{
  "num_hidden_layers": 10,
  "hidden_size": 384,
  "n_experts": 256,
  "experts_per_token": 6,
  "d_expert": 96,
  "d_shared_expert": 0,
  "hidden_act": "quick_gelu",
  "moe_layers": [0, 1, 2, 3, 4, 5, 6, 7, 8, 9],
  "router_score": "sigmoid",
  "normalize_top_k": false,
  "routed_scale": 0.333,
  "balance_loss": 0.000826,
  "balance_bias": true,
  "router_cosine_scale": 14.0,
  "router_bias": true,
  "init_std_router": 0.0247,
  "lr_router": 0.00109,
  "num_attention_heads": 12,
  "num_key_value_heads": 12,
  "head_dim": 32,
  "vocab_size": 8192,
  "norm": "rmsnorm",
  "norm_place": "pre",
  "norm_eps": 1e-05,
  "positions": "rope",
  "rope_theta": 10000.0,
  "rope_fraction": 1.0,
  "qk_norm": false,
  "attn_scale": 0.177,
  "tie_word_embeddings": false,
  "parallel_block": false,
  "init": "normal",
  "init_std_qkv": 0.0234,
  "init_std_o": 0.0,
  "init_std_up": 0.0234,
  "init_std_down": 0.0,
  "optimizer": "adamw",
  "learning_rate": 0.000873,
  "beta1": 0.9,
  "beta2": 0.95,
  "weight_decay": 0.3,
  "lr_head": 0.00858,
  "warmup_steps": 487,
  "schedule": "wsd",
  "decay_fraction": 0.924,
  "decay_shape": "sqrt",
  "final_lr_fraction": 0.0,
  "batch_tokens": 262144,
  "max_seq_len": 512,
  "doc_mask": false,
  "train_tokens": 1804000000,
  "max_steps": 6882,
  "dataset": "wikipedia_en"
}
Below are experts of layer 3 (counted from 0) of a mixture-of-experts language model. Rows are named router (the router's row for the expert), up (a neuron's input weights, with its number), down (a neuron's output weights, with its number) and show model dimensions 192-287. Each number is 128 + 32 x the weight over its row's rms, rounded and kept within 0 to 255. Numbers have three digits each.
After each expert's rows: "mostly gets" lists some tokens that are sent to it at least half of the time. This comes from a sample of Wikipedia text that the model never trained on.

# expert 167
router:116162077102126127092142162177170121082166112109156148130111115095114110142081135145107148119106081097103151166130075130122092134160160102081146097092217141174114156143107110101111147163066098105128122120113132238142128129147160131130182114120106129159065075105141118160173144164122099159
up0:097148193164137079134080086164110097061151099167158143071145121135203115142144142159107144103142139164116133104128137157133120141107126082090112120133171125172097173145110056142101138092122104093120171080130080104112140071167146124106108142095132166133122172153122070108131178115056122151
down0:112113033074139101106113093094122156163128060119145103189097136121101077157123082123131122138101115135104167110097133098123172124121132139103141147115126129097152102087169122098109122117128096082106099135176089146126028135095089123095104124124124149084086136169139137120116152130148130126
mostly gets: " heavily", " religious", " cultural", " Billy", " Fre", " Cas"

# expert 106
router:135085094118114123138133140133135131153083137122112147108114127136106097116151113115125142191127131111140135159129143121141079140142203165123077125140112116156133169126103140113201100127116057163082160085093149145147125203167155063154119175147138125175108117119119046110112140124109072142
up0:148068123063035122119152107102153131138065112109092168140062081102063133144099111177138170106119104104082189151098185155161101079133166090147155032180132104175104158151111137138166106116120110123105128109127142145145142133134133176169132146132169099199114114110136055112084168118137088101
down0:127147160102120067138106187116115146127088174128115095090136175132152113108096145150080141179169191069128155121104111127109160078128114103112078141089136128042066151132123155136104093089112130115152156062128143172094135143112165125074109129147098133084097123116108202127146139124093098113
mostly gets: " Rovers", "ić", " athlet", " Town", " Baseball", " basketball"

# expert 107
router:137196076103172172064156170141125065111152143067135126139123159139144120161128144174156158136172101139216105132113095120141115164065169092075127065120184120178134130163128146135146126140130132154112103107133123194132104116109124095086114054134097139092175125124087126114122130147177081178
up0:105105116101114098148151152132186081053153164147108160158114165150121119134103097079156106152144087134139116146078157127124093079108141116102148097089110138110107142100085150134104186103188167195123148163128114111109172097135127067129104149169116160081135094059123131101099077115160187130
down0:092135084079082062166129098099109162131125105177131112144114143187108083148109124154208116143113138126032102101149122087124088107091098122112134097176174103131155141109136108137147092118113167166095088135118108114073098134179183164111131059138119155085116160116161195147123161132102119131
mostly gets: " such", " newly", " par", " political", " affili", "ordin"

# expert 171
router:094199117149150102108097109127099103112131135171050169108103163176179154140141072164141137128127157091141153118121169125152082117118170093098083152118046057106152118142126078118143122037085114142112120083129154154162125115119152146142169092100155112106113095100106163151130132125173163143
up0:101153123171158057121129115107120128105083087116117147186088072029118066164134130140092125147100121106139109125080152095137076135105184098141117117146154116112141186131102097108072105167113118122090208164081190104074107124187114133159128140121140058147069110136080104143192119106136118153
down0:148129084164096157118124141165093130084178119088115113130129158089129160131143081122119094140145150112111124099175139138128082098168133219170140130132157153194110151109170162154156150084142096134100052120102111108116133127122128116166099121126169156091140104121071189151159108107124118084
mostly gets: "uction", "zed", "Ag", "ript", "zing", "term"

# expert 40
router:164184061096114078137145089129112125093141141136126209103133183146143144127142136163172143138121160100145115114108103149152094127160142119083127096101220192126138137077105117104157130099107027164162129092145162116076098151150158120112161091101113120116082102110173137089120104165097098145
up0:160133118086119075080094175117143100101122215107112102135073174113171124146111149146143154126121103141146164176167072166115102116155167180132125106173156152159118167118172084105090133115126087122140167086089095136105150113141092162078145109128163107116107148075144140080109122174156142097
down0:122098100094141165149125177120147136141155107081156117144159109128159148073118170128177080105160167139182134126201172140128144061162166142122139146149182124138140138134147106131160097138054132089114069135147120111187182126139142100138123056073106103149156134102126156153134119136146183176
mostly gets: "outh", "iji", "ington", " Islands", "ather", "isp"

# expert 38
router:189132055101130117129137120105116118159145138109072155124140157146153103130112082122148135143075160138132115116160138171199094152146179101089099143076095148199105166124123111109148115108093046083136146142170109107127125160093125182128150204136122107175041105139144097100105103159085114110
up0:107090111110102131130191117109059095094092145108080142084137087085126152117089095124197145130122077070153040076122112143134122086194106139087130109133193125135072173088095105093116161117109064151166139132105151077087108098180133170153173133069093107197085143081105137102078091125132066088
down0:097140107075137146162081157133151133140074144130103133138118132186167128202114080093107137182139132106085079162121076088106110174072102114165138080170206158037126139169153122123110117126077145155070112100133082169187128077150163139118134128168123088101227140165163094121154078174107102086
mostly gets: " Abdul", " Muhammad", " Khan", " Ahmed", " Abu", " Mohammad"

# expert 91
router:193153142117198165117091110108114070085122089053115193148123107114111149156093113168151148161192136160134159195134149142164106117070118088190103092130100103187157114170148084095094098137064105141160137158130145149083115140103076090130127058098141130249082076147103162099130189100174140175
up0:131106147105074104122096137134112084085088198160139146108107079122143161097153093139153156166043175106143134157125127205227122101128154218129146122119093131121165119119095130073096074094212138116122119140093153108119195098094088117110140136120140147102140111140125132078138089096136149172
down0:148081125129083121117113176165071129195189065169160136144200164146229104151177188097104135131135196186148096100112142147153134084117086174136165161112139132122143139136101113175085142140133102151147113073126125145108121133146161172186110144109176192079155118101134128143117140112127154118
mostly gets: " 2008", " 2007", " 1980s", " 1973", " 2016", " 1990s"

# expert 51
router:144179100096183223090099154160144123134128101078108110148125085126140131125110118155176176188173136138130157192125124112163096114130181108180134083131078087125135148179112079143103125106104130143123136129114148139106151146065110079137130079104106079158065089110081135086191152137140105161
up0:072126116189105127161135125135166170146147127121136085135164083124170070123139104087143111106087124099151116094161140093102101073144129090127132123121127126078182161199104118082138122108141092114112150091151148137131120147115095076171184068094182133053150080174107121111118136086143172110
down0:087162128115179181137100080110193126056109165127136090170127146164117077125169174073088138103165078124168093134133176110148112127094138096150106162111146150111115145111115142160115163146114130133143101146086165201118129124128192097112141116105141083131130128094108175079133108081161165087
mostly gets: " addition", " beginning", " voyage", " reign", " hands", " immediately"

# expert 144
router:197084090091159125052169082162109096133184124114136154113150137182119171129101113135112158121195138151125103118094121127154097145130123126071154032079143132136118138135138169138120128146106111158172128098158125132062108147115178109099160123113089155144081131123143118137061127136149149201
up0:073103125115170138083134098193127136124134046087156146143097151188113083110109169156142078111136113154112123117146119045165179130178143105098087122131084116134114154148106110216103115139139123149105142158095103115140155109107138083151166107165106106140160140150177157102127174166139147155
down0:159133078132118148106123104144186067115160114139106117115165121152106129088106117145132145170138128133072116166115129118113106155123125123117136103122094120100110105166098132070126162201091160141163145099148124102128116093090126125140108085219123153134093151100102154213073127182153064093
mostly gets: " Brad", " Wang", "arp", " Tar", " Will", "adow"

# expert 16
router:113130130124142129136143152216144093104133130107139145094087135099170055133133134114133146156168093138149148175114120128185137136120129104157125061128180111179132191167142064130221145088124160102106152109132115143151112183098121128104091128108149131099127075121131093133154122186150127136
up0:165208121115128143147078136156128145173154191141101138146167135108160129092089119109093090146111195122085181081083141116104107096130138122136131145126148080124112105108167143122125127112083153160148090092089156102137135200159086183072115100068158154086154083107106113160144164134097165088
down0:148133152097173149141120113116133168058143070099175147103135091094116099068092130100168136179122156122141202083118137152137095159123140094117172156194156179081130118071153098119148140120090122117107083111091105105100103117143138088133165118131163190149151125117121138113150120111190107157
mostly gets: " Representatives", " Forces", " Affairs", " Register", " Arts", " Age"

# expert 36
router:128176084158180061133101122189188111083155144125099161106128119143138158116107144132155156118120100120128149120104108127100113161195177099075133137093207121144159144172133125119182133134098122155095155101104160168165127104119133144144146114143115094086074077119143156138156130181163125122
up0:125122147144146115083100097153126139105084080110157111082120193161114100168106161064143142117130125103079176153149169126125159125098165150149100123160173103161145201116113160154168114169087111130055150069093176136108204126123100101128122162113146137193165118162114117068138171054137092125
down0:050110102162134143123146135062075200160126135143145087069128163119155105103098205154129122144145143124168100130114091112134091121135088155168085177151090112146147081103110099150109081175133153119102101142128179051117183119114160121157132155081090110141111087146098088116117146143119159149
mostly gets: "irc", "ugg", "aut", "ift", " learn", " wild"

# expert 73
router:156121090158153121138080083110180141088111142144083117123099139146101123130071087147165155166075134143128122104140092153115085136171202116104135182078129068129143153141137121118099142111077130113104156122115123113150127078131137174156165142151143093129084062082171144125122117171154132130
up0:158116127154145117097189114094164137080169190086094133114138121173133125138068186166138160121118123102162091106114131122144116149094152119110158051107179097142099143093077151207074131081141119062187125125090182193136126124181211095138112066209153119189138079187144140122188100085145108155
down0:116148117149172116113108104061069124154117144077096134120084176046142149162195139144152152087117092120078133093206098096049087173157111125187100144114153118136153148104162101154101102056181089129137130068139128146151125157127105098106117125153179156079197100095088083084153167124083135151
mostly gets: " Fred", " ref", "Im", "rah", " Kevin", " Moh"

# expert 29
router:122191098135138117090106114165142060089132121128136102138118136122111106169087131152120149083133129165130132119121114114166091143104173088103123092071147104151141138123180096170074135087074149110181164125141112135164113101110141105079139107155095096110069053103112136114113132143202145157
up0:136159102157083178165080141158124106107150147058106150094087117146100129116089095126101193154078106162128144097148103126130087152143185089134108124143163134085132107050125100072052083129000122171132147097094168172138152108129140110090072193096137112122059142098073133136101101133170144126
down0:142085141191168097182116102114178095060099113196159073131183047164147149104093076150122171162102121115148127128167093108134131137139115151218162098089167178071124129091113124117122137123124191130177152131133096124155140135162112127147118139105116135114143173125081137134175119137120138133
mostly gets: "pre", "elected", "gress", "ivers", "rod", "now"

# expert 246
router:109131124129110093131144148125114140129081091093118142127092123134130168113159112155117143156115100087138099162084106139191078138092150141116135126163146105128145176123162082111062130094089048096117132142134093124102123145145142041126113178142166141092101112086148136117142152156158081123
up0:124117150110096127177167175131110125081124178082103104160131171194149232095112127157129120153062113168140157107109113118185157154148072118144123107137166106147135106119143130123120121066134078141094101118141095154114163160094113181147109160134134159123120109134110118133197133168156119114
down0:077088101125075122123174122107133176129123069131143111101125107155124092097181067095127128161185141107144109166083201113110106063172118206141116099172093100124091057133120115153124105111137145156121185162138121186143128075120102094135141124118098131157109132096142124195056159059125143109
mostly gets: " in", " throughout", " In", " during", " inside", " outside"

# expert 151
router:140168049075117122137165117135113133111175148123138174146162141124117126133152132146179145147135096173108097087114099132172122140129140094072094076097155176196121153111148085105122149074108090093183151126126148149118088126120111121096139102109109110116111068136143119122112116118105131088
up0:112125093062105184135135175121164122170125137115112197123102124127094106143165102106138151143187058124225143086169158148174106107104108164085064069169105086172127166136122105133150102123088135127070036084119169128138154151059084109089136136157151112114132130176097123138138119132229146113
down0:145174118150133119122101118195062101150145129142096144141109120171140097120074150125103140180104150098118179101100133144096130157169165167133085111128150127149145123107143174156114131098132125184094098127160153153133113154155105150095115187086172135170089065137146127174077064159109082151
mostly gets: "usion", "aking", "aker", "irm", "ller", "icient"

# expert 43
router:132166116125121080109080168163128021090125105053080119078114143158138194110050134143161090128149133138119149195125097123147132125181115133139147137064133127134176131171143098111091138083142101152134152160128098138162114130149128113116144150145126120162181129101131152102129138173178155177
up0:149087135177155115185113119123106097095079129045102140155118162150120180148125128129148169107070148140116127118160154135161171111123187109067098126104091101149142112089080090128127178154200102157115167127171087130096132142117141079100151150101107122153122145124044157068111106116148172132
down0:082159119186202095131125112119109156112191138166154152111152091149148086108135131144121119142101150121083120095133112125159090126119151174111155113164125117117120169106129170089160113183117145049107074162175142103141126162142175214158112121111152117095142176094127131151078125081143099122
mostly gets: " with", " alongside", " into", " over", " against", " behind"

# expert 79
router:114115078125125087163139147180114128100100127145157169140114123134140088122151126133126135179093155097123158132093112133124084156150236137110114153133101044142132145136127156150195120115109104162139144086124136127194166193160134100128104146126124124136062114148144057132139148098132134107
up0:123126087094138144162121105114176136066091089130143155125120074208073112068111161054123124155124098127132093128125098129166169111167110098073172184144143110121153149183099139138141175086101115119165151207147116167155138120102117147165190081118141086131150120100140104138115141120101126110
down0:157117152092170098171101079141090116086113135067117090159162155109091124072100093147113152171145138124120172135108194100110143073096159101077112134134078082113114103103159154121124198153095137145216102144103118139142171120120202150128147115133157082213161098213095121149114104091095149126
mostly gets: " Historic", " Championships", " JPL", " Fame", " Trophy", " ESPN"

# expert 217
router:240134100135192119128055103141125166125131163136115166125103202156119098143136096133151164165104133149151099102139111123146116147085151159108132137158116135152109148154139087147180155084079097081115113137084112149118158140146148130104131110114106102109090079137167037087097109119116106145
up0:187178124090167156071165181160131081128110102094182175110170136122139156130098105070120147168111155128099122121167142132100103140125154131100147119139059057169138096142112094138083115114015111139129138179120110108109145084162182138113037112172123094131136142159155119137123139199148087128
down0:110099139132076119144184073247160151124164124133115083196099138110140120095162186137130149114067126128190123106146127099119121151187076099139191096108082093179133177115129155125075108087120092140086117115077113115115169125056093099091136133138100120165126137122098126095141142122115095120
mostly gets: " Chile", " Russian", " police"